{
  "n_experts": 48,
  "routed_scale": 7.3,
  "rope_base": 10000.0,
  "rope_fraction": 0.5,
  "init_std_down": 0.0,
  "decay_shape": "linear"
}
Below are experts of layer 5 (counted from 0) of a mixture-of-experts language model. Rows are named router (the router's row for the expert) and show model dimensions 0-127. Each number is 128 + 32 x the weight over its row's rms, rounded and kept within 0 to 255. Numbers have three digits each.
After each expert's rows: "comes after" lists some tokens at least twice as common just before its tokens as in all text; "gets" lists some tokens that make up at least twice as much of what it gets as of all text. This comes from a sample of Wikipedia text that the model never trained on. Tokens count by the router's weight.

# expert 18
router:190086119132081157087078123113163160174185158082092184111125121145150153173134157064085145082165152130147108123132128140098182162137150133103163153162097152157152082115124120039162117119173063085117089157124118159103052121109105150153172164100098097101113137086099125150189175085141171121115172155110138160178135110139142126148099103125118165105099067152127082110105086107124143146158
comes after: " |", ")", "4", "5", "6", "8"
gets: " |", " ", " Y", " an", " other", " Gl"

# expert 44
router:189089121131083156088079120114164163174185158080091183113129124145150157169135157066086145083166151130145111120133128139099181159136149131102163154163099154160154080111126122038159117116170066081116087156121118158102053122111104150154169164100095097102115135086097126148192176082143173118113172158112140164175132114138143126148097103127118165102099070150128084111107083109119143148161
comes after: " |", " ", ",", " the", " No", ";"
gets: " ", "1", " S", ",", ".", " /"

# expert 42
router:128140171094163080094110066138117137046128085156121120073174116074080099098114093104091193198088142103105120088139131146151155081193089056127093093081171144120162145151090109083151122150151121133122160161141111100158151154146137105106110086114123151112140107123164159133200126155168128148139132138130080071087105118083136155090144096121139116097120131171172129097106098147096138044115
comes after: "1", "-", " (", "9", " \"", "=="
gets: "9", "8", "R", "7", "ed", "N"

# expert 0
router:191089120132081158087079123113164162175186155086091185114128122144151154173135157065087143082168154133147108122135127138098179158139153133102162151163097154157151082112127118038162117117173064082117087157121118159104054120110105150155168166100097096102115137087098125150193174082141171119114169157110138161176131112138144124148098105128119165106102068150127081113105086106122142151160
comes after: " |", "2", "4", "3", "5", "6"
gets: " ", " |", "6", " —", "4", "3"

# expert 41
router:191088118130082153088078121116162164176188161084092183112124125142151155173131158063086144083169150128145107124134128137097183157137150132104164153160100152158152083113121122041161115116172064086118090158123116158102051122108106145154169165099095097103115136089100131150192176083140167120113172157109141163177131111138142128146097104126116167103097068152128082112107085107121141148162
comes after: ",", " ", "–", " –", ";", " ("
gets: "1", " and", " on", " m", "5", ")"

# expert 13
router:190087117130080154091081124113163162175184159084089185116128120144153155172134155063088145081164153130145108122134125141099179161140150132099161154161099156155153080113125122040163117117173065083117089157121117158103051122108102149153168164102097097101114134090097128149190176082141173120113173157111140158173132111136142127150098102127117168105098068153128082110107085109121143148162
comes after: "1", "2", " of", " to", " in", "3"
gets: "2", "8", "3", " g", " his", " season"

# expert 23
router:071117097122122106120146078144132141082161133086119112101138163131162195077182085199129139141095131111157153109049156154110138109158123164109137071078145156086123141141119141126073138149106152054125078085146111167092087101164182097077201144168110096137103109176138122121140107167113104139099068107176131175176093172144142150171128185103150092143167140117108140161102149117114102140102
comes after: " the", " a", " an", " The", " his", " one"
gets: " a", " the", " an", " of", "'s", "ing"

# expert 22
router:190088119133082154088078123112162164173183155086090185114127122147152154174134161065088144083168154131146109124134128138097183157138151132102164152162098154156154083113123121041162114116172065082119090155123117158101052122111105151151170166099097096102115136086097128152192175083140171116114171157112139163176132110136143127151095104126118166104100072149125083114106083107122141151165
comes after: ",", " |", ";", "5", "6", "7"
gets: " ", "–", " H", " to", "7", " St"

# expert 12
router:194087120131079155087080123111162163176185157084092186112126122144151151171134158062085144083167154129144109121132126137097181160139151134103164154163097153156154081112124121040160118117172064085118089157121115156101052123111105149153171166100097096103116133088094127150190176083141168117114172157113137163174130110133143127149097104127119167106099071151126082113105085108123142148159
comes after: " ", "0", "8", "9", "5", "6"
gets: "0", "1", "7", "3", "th", "."

# expert 35
router:189087118131081155088079121114165161174185157084089186113128123145151154174137159064087145080165153129147109123134126138099181156140151132103164155159098155156152083114126122040161116116173064083115091156122115158101053121112103149154170165100095097101113137087097127149191176082141173118115170156113139160177131111136143125147097100127119165105099070150128082114107083106125141147162
comes after: " |", " ", "1", "|", ":", " at"
gets: "5", " ", "1", "4", " the", " of"

# expert 7
router:190086120132080155089078123114165163174185156087092185114128121144151154174133160066085146082165152129146108124136128137097182158137151134102164153162099154156154081112124119038162118116171063084118090155124117156102051119109105150151167164101096097101115137086100128150191176084143170115114173157111136161174131112137144128150098103127118163103099069151128080112104084106124141147162
comes after: " ", ",", "1", " (", ";", ":"
gets: " ", "6", "9", "4", " P", "7"

# expert 30
router:188088119129079156087079123112165161174185157088093187112125121145153154172135159063085145082167153127149108122134127141098179160141153133101163153159098153156154082119126120041161117117172062084118090157121118155103050123111106149153167166101098096100116137086095128148190175081141169121112172157112138160179133112137142130147097105126118164103098069152129081110105081105122139148161
comes after: " of", " in", " the", "9", "%", " ("
gets: " |", " University", "7", "}", "6", ";"

# expert 20
router:190089119132078154089079125113163161173186158086092183115126122145152151174137159064084146082167153127144109124136130140098182160139151135104163152162096154155153081112125120038164118117171065085116088156123116157104054123112105149153168166101096095102116137082097126151191174082142170118116173155111139160177133113134144129151095104127119164105099067150127080115104085107124142147161
comes after: " of", ":", ".", " in", "8", "9"
gets: " the", " ", " The", ",", " |", " that"

# expert 4
router:190090119128081155091080123113164163173187158085092187115127124143150155172134158064085145081168153127146111124134129139097182155141149132102164152159095153158152079109126122041162118117172064084115090157123115157103052122113106148153167165102098095103114136088099127150191177082142171118114174158110140162176131112138142127149095103127117165102099069152129081112105085108123144149161
comes after: " ", "2", "0", "3", "===", " with"
gets: "2", " M", " G", "0", "/", " as"

# expert 43
router:146087112186160168078095085146144091150150129132115168160117100117152109152084160063104133094163178140103070123122161170141178172075173102150139170110128118162158142135115173100148122126140105133074132132133125195083110136081137147133192098151137163143095142096149138121169186091134173109105182165155141161163091140147124146144087100134082119083085062110077066105092154122129074076116
comes after: " |", ",", " was", "-", ")", " he"
gets: " was", " from", "″N", " in", " as", " had"

# expert 3
router:163132175123101195126144126089146132113194143105130184096173136110138111095140188119088105120182087162154153170105203128115110122149123139117113080120145096097095078112108072117081170084156154081107195110104159056147048082125172122166166144172094090168128085124098098159139104145145102170156104121136125118115155124162142154158089118153157160103084158162170106072108151128147144159116
comes after: "2", "0", "1", "5", "3", " United"
gets: "0", "5", " her", " States", " United", " all"

# expert 40
router:191087118131081155090079123112166163175185158086092185113128123146151156173131159064085144083167154129144108122135123138097181158139152134102165155161097154157154083113127119040161117116172066084116089158123120156105050123110103148152169165100095096099118136086095129150191176083141172119115172155112140162172133110137142128148097106126116165102099071149128083114104082110123141151159
comes after: " |", ",", ";", " as", " Prime", " The"
gets: " A", " S", " V", "S", " and", " C"

# expert 32
router:192085118131083156091079126114163163175183158084092184115128123146150154172133157065087145082170151130143109122133127137098181158140152133101163151160095154155153083111123121038163112116173063083117088156121113158104051120109103151152166164102094095103114137086103125150193174082143173119115171155111136159173133113136143129146097103126118168106100071150126081112105085109124144149162
comes after: " ", "–", "9", "6", "/", "4"
gets: "8", "–", "1", " were", "2", " t"

# expert 17
router:190087119130081157091078120113164160175185157085091186116127122143151154172133158065086145083167152128147107124135127138098183157139151132101163153160098153154153083112125122040163117116174066084115089155124117157104052122111103150154168166099094096101117136085099126150195175082140171118114173158111138162174132111137140128147099102127116165103100069149129082113106081108125142151160
comes after: ".", " |", "|", " |\n", ";", ":"
gets: " ", "1", "6", " B", " l", " s"

# expert 21
router:186085120132084155087079122115164160174186158083092184114128121145151154171133158066086145082166155130145108122133127137097182157138149132103164153160097153155154083113126121039162118117172063085118091156123114157103050121112105150155170165100095093103113133084098126149193176082140173119114175155112134161178131113137141127145098102129120162103099068150129079112105082106124142147162
comes after: "4", " in", "3", "0", " as", "2"
gets: " the", ":", ".", " by", " in", " a"

# expert 39
router:189088118131082154091079125113162160174184158084091184114128122144152155172136157064086144081166152130145107124134127141099183161137150132102162156162099152158153081111127122039162118116173063085115089159123116157101052121112101147154168164100097096101113135086097128148190174081141170121113172157110137162176131113137145127147097103126118163103098069153126080113106082108122145150159
comes after: "0", " |", "1", " to", " and", "–"
gets: "1", "2", " to", " the", " from", " Ch"

# expert 8
router:192085119130081155090079123113164162174186156086094186113128121147151154172133158063086145083168154129145110120134127138098180158141147131101164152162098153159154082113124120039159117116172063083118089157121118157104053120111104149153169165101096098103117136089097127150191175083140171117114173157111139162175134112136143127148095104127117163104099068150126083114105083108121142150161
comes after: " in", " and", " to", " of", " In", "In"
gets: " ", " L", " R", " F", " J", "'s"

# expert 36
router:191089119131081155088078124113166163175187159086090185113126124142152155172136158064087144081166152129147109122134129140097181161142152133099162152163099155160154081108128121041164116116172065083116090159122118156103052124111103150154168165102098096103114138086098126149190176082140171120116173155110137162173133113136143127145097105125117166104099071153129082110106086106123141148160
comes after: " ", " (", " on", " in", " of", " to"
gets: "1", "2", " F", " I", " St", " T"

# expert 26
router:094167144124148114169143048163121075130071113160142058180160162080129121086179145135140142120154149160076188166089108137204140073121143077078141141156154062122106153115132154161156126165114144173124155163121128095110192101127108116106108077122169213098134074096150170126162110136127109114105126106187134118108111127149126149156133138105110147129177132143153144071090117107102158065128
comes after: " |\n", "-", "\n", ".\n\n", "|", "\n\n"
gets: ".\n\n", "\n", "|", "-", " |\n", "\n\n"

# expert 5
router:191087118131082153090078122112164163173185157084091183114123123146152156174133157065088143081165153129146106122134126140099179159138150130102162154160095152157154080113128122038162116115173063082118089157121119157103052120111103149156169162099099096101113133089099129150190174083142173118115171157114139162174134113139145129147099100129116165103099069153126083113106081105124145149162
comes after: "–", "1", "9", " |", "2", " July"
gets: " ", "3", " for", "1", "4", "6"